Experts of a small language model.
Experts: 8 experts in each of 13 layers, 528 GELU neurons an expert, 1 pick a token, a softmax router.
Below are experts of layer 8 (counted from 0) of a mixture-of-experts language model. Rows are named router (the router's row for the expert), up (a neuron's input weights, with its number) and show model dimensions 192-255. Each number is 500 + 50 x the weight over its row's rms, rounded and kept within 0 to 999. Numbers have three digits each.
After each expert's rows: "mostly gets" lists some tokens that are sent to it at least half of the time. This comes from a sample of Wikipedia text that the model never trained on.

# expert 5
router:487544432554538453502519462502508507517521496494551523615495548485413417515484567500515466420427453468618382426501497523484550448444454608501501505520446429489550456564544414526504523607473468
up0:540447533477531459555508445527522520430451457475553479465437411494517667562392478529550403515520519522553521484489432563491587497412550522463427420439443538545499508482524463570539475569549490
up1:479480509488484562491466532564454507521458508473593532471452493556408481526560476502473473362421538556429484594488526520547573480618519401502505571463473454451462555567444506446492508560469540
up2:487579452452534449547457482517526597573459477585505555544597546465497573432563436395490474533447466433533528513412504524487498572474504485528472525546503434551609465446467483612499482479484549
up3:446417552473477366460515530546472509460529636489441523483526459415456439516467498426493462565508520387525553465455459476552576543408490413424568524494560464516471496573376509504477586506425500
mostly gets: " the", " The", "The", " from", " to", " into"

# expert 7
router:535512468423533567442562509470455562434475536487510439495620446427494477525463600498497494528549557493479568406503501563496503519598545450528440615514484522494485523462401475507453380507550492
up0:607495419471483550516434539497433479495528441536474383517478459439630468453498434467485537456470451507607485447440548483447515448478388525506449517509429452524478495513520439482453474512501498
up1:548481516450471510547547492558523483573565519560597436473531611410489491526498461573577517525536486474478429641488453365472618432441550489474481561494372447617514428552507484495520484570471522
up2:573423479498487481434479553494558501533518449476510460474530604431402447476537490472486370604587579458666529460576533511529524511448367567454512482524497518449453459511476484491545488457543524
up3:527532395446456386452510491457520466570511442449546492633566484547521417455434487486573506514497550486514478454532523467340445515536501517505455610459571481477467537481503486429442487546494433
mostly gets: " Paul", "berg", "ford", "ón", "cia", "ium"

# expert 2
router:474410483590573547470569585500492533533481569585492526470501454535555475546537402464542563528507500554478565555417500552515406583470469464468567446482522414407441491415444467506479476417472558
up0:534477426476435515529509460483500525513565454547440473507558376474545456492551419420518546453511520470487471460542454384556490583526483462509446515522573485404585511550537424536506510530527468
up1:507451421532565481540566463342564520489474487512419502507498439550528526485365387485550528397486544512575534517554591488510480520476427566477551559463454499563535514522554526440562564552534463
up2:556477472492502586508491458567497483437490457576525555471485617499584503520532483506382443627453457537491528404466471392550434387470537594391378424505484548426478454526497541448610439534544427
up3:464549423473492494443463493544471552488432460484485485598483568448506473584529473529486487491563522539574525451472467464454427467422507491463542484542527516471513470464420609452579558514429517
mostly gets: "|", "–", " (", " had", " has", " have"

# expert 4
router:460535501420522528457496535456401369538465470418491486463493460524521572500490556470460476439551560550381533494581490524532533456535560482475534527483539578347471513448471532493568486517454463
up0:503475523497499632530480557550550518425543434483475518488478503518500499449551547508454469548516570468425514499575454392490457521490524469542547387458457517379438539509516531504504502436488487
up1:515428553545500442543487549546548503542570414515521463479525528541443410437481471526384549554493461548497482506521460458503400542529596439582591596448505539457500477445445496444464486524442461
up2:552445485438504542575491548386651471539531560520399434531462443537519560497504561476443516550500447512448496547408575477437542501602447571522477577544445480494585492512456512488501573500513520
up3:466565514525524513536501603488478569512499489466396528513489432426462489582497418434540476538516500518475536510555636497498550431526553464505471603457324458465406514380496459470484450487452454
mostly gets: " other", " such", " following", " received", " events", " An"

# expert 0
router:445508579460439519532489506493512455487504505447503582484428548468522563556528482508476564475502536486514509560641477493518490468517553493462474443468576548496424464543511521474558569586526406
up0:555507495601519460501498515411539495630523554485511556495455503562453518477493556614566511492493434508495446498476557548499530545432536466498519540464375465529526503473537441553548433517451405
up1:439556448428527525487470501551477526511541507598414528547454587594546509539486522407454507516495488518467497420522456460482501435462451519448455423509449386531401466512508509478510443571433502
up2:505426576393535488506540438461488448519519483581401484538555524491532500566496569396430571549483526424494505540480489447588444574546562449497535511494550585487624537468501476541498520438531440
up3:563453554462457521602568446520410475598408455542467532491555599485468557507473490629517461585517483477501532502533445479577438492483511421530518539493487539496587463525534479516418479480488477
mostly gets: " out", "d", "t", "y", " William", "e"

# expert 1
router:391603525495523539502471470430403525479532505482367498461366502482523483486511391460502450538587477518459499464387435486523453518560367483485568496483530486594465495458522499434541458462547555
up0:441492428437449523492479559562519491518453484388553509475559560481483525456484514560513441524524604506500553446445456551459429455470479554448496508507533389486480496491596473521450472513480460
up1:527496512610507467451437568454544451503497461474478580511482507510512477502504561476508419495472513500480527456443504404525383567532479467545465584513543517498558498473521506511505487525484572
up2:388519510526475536427446534488421448503441333444517428509512456470476430449520489581581503515540497497498550483531529521471469525471529454431660474402556517448477447533456524479417488453591491
up3:464510548406550514520551560491484518410581603504509457387483494475556503528534471541484532403511497429536497486631470483477554443507443519521550459445466562477495500488507513466444530617566510
mostly gets: " American", " States", " South", " British", " England", " North"

# expert 3
router:556394517514507512537453421556591472480506442522531545416576483503528485463531497539476418521474485502433554518539465441430493561416532530547486465511450529536584531547494568554441588468525533
up0:521471523495480447466473472528550488408469499517562421488545449494468476415463568458537530572544513431443416570466504519515493451592536420499473525464533484449556515574491479478561493499400558
up1:495619514469508438528512460613554478497488540507555489519498459563561535524620578433432434559532472503492520506508511470508507486556491517481565474431513455527434623475476497523490525477474526
up2:486498534453536453402570512469518504591523467499501526424614551544494433469552505526510446487439499415542382525501526486462518482468488466439474509436553511390499583534614476460539426554529421
up3:492459455490396566497497487405443458579534535400522506473418504432410481417487481471468478466496525428464426520508489491487470532404493525495413530409514484492538419535448446539557493477468416
mostly gets: " Species", " Genus", " Date", " Coordinates", " DF", " MF"

# expert 6
router:548455479554414409491485569528573511487468553477486377563539508569513646428492428558575554590468468538518494525441499477491515503546565462530460555508504576580482518426522501533494461428548460
up0:537419500534470525591529499549582535578573432530503340526512644581472473419495482560493532433460548534598424477471514502421546563512441507552550422551462469482517497496551553538397434472479494
up1:553644396513485464433456571498454468490505538492529469476582478421552470496454474503592566468488481493499481449579481579467444507500459426505538552477518499455562506574598533461538483499455545
up2:521456513559393462446496452455496515514502477548431407394552501525507504531465533505489555464507517595514506414531557467546614457536579477490524536373532506507581494594613468380537427505455503
up3:517468462433518508505525471468477426483520510559494422464526579521541500535455499514572470537484504456501483597384483419532504424491527398458531504567513518403516404454482450496338544472421491
mostly gets: " his", " their", " its", " her", " him", " them"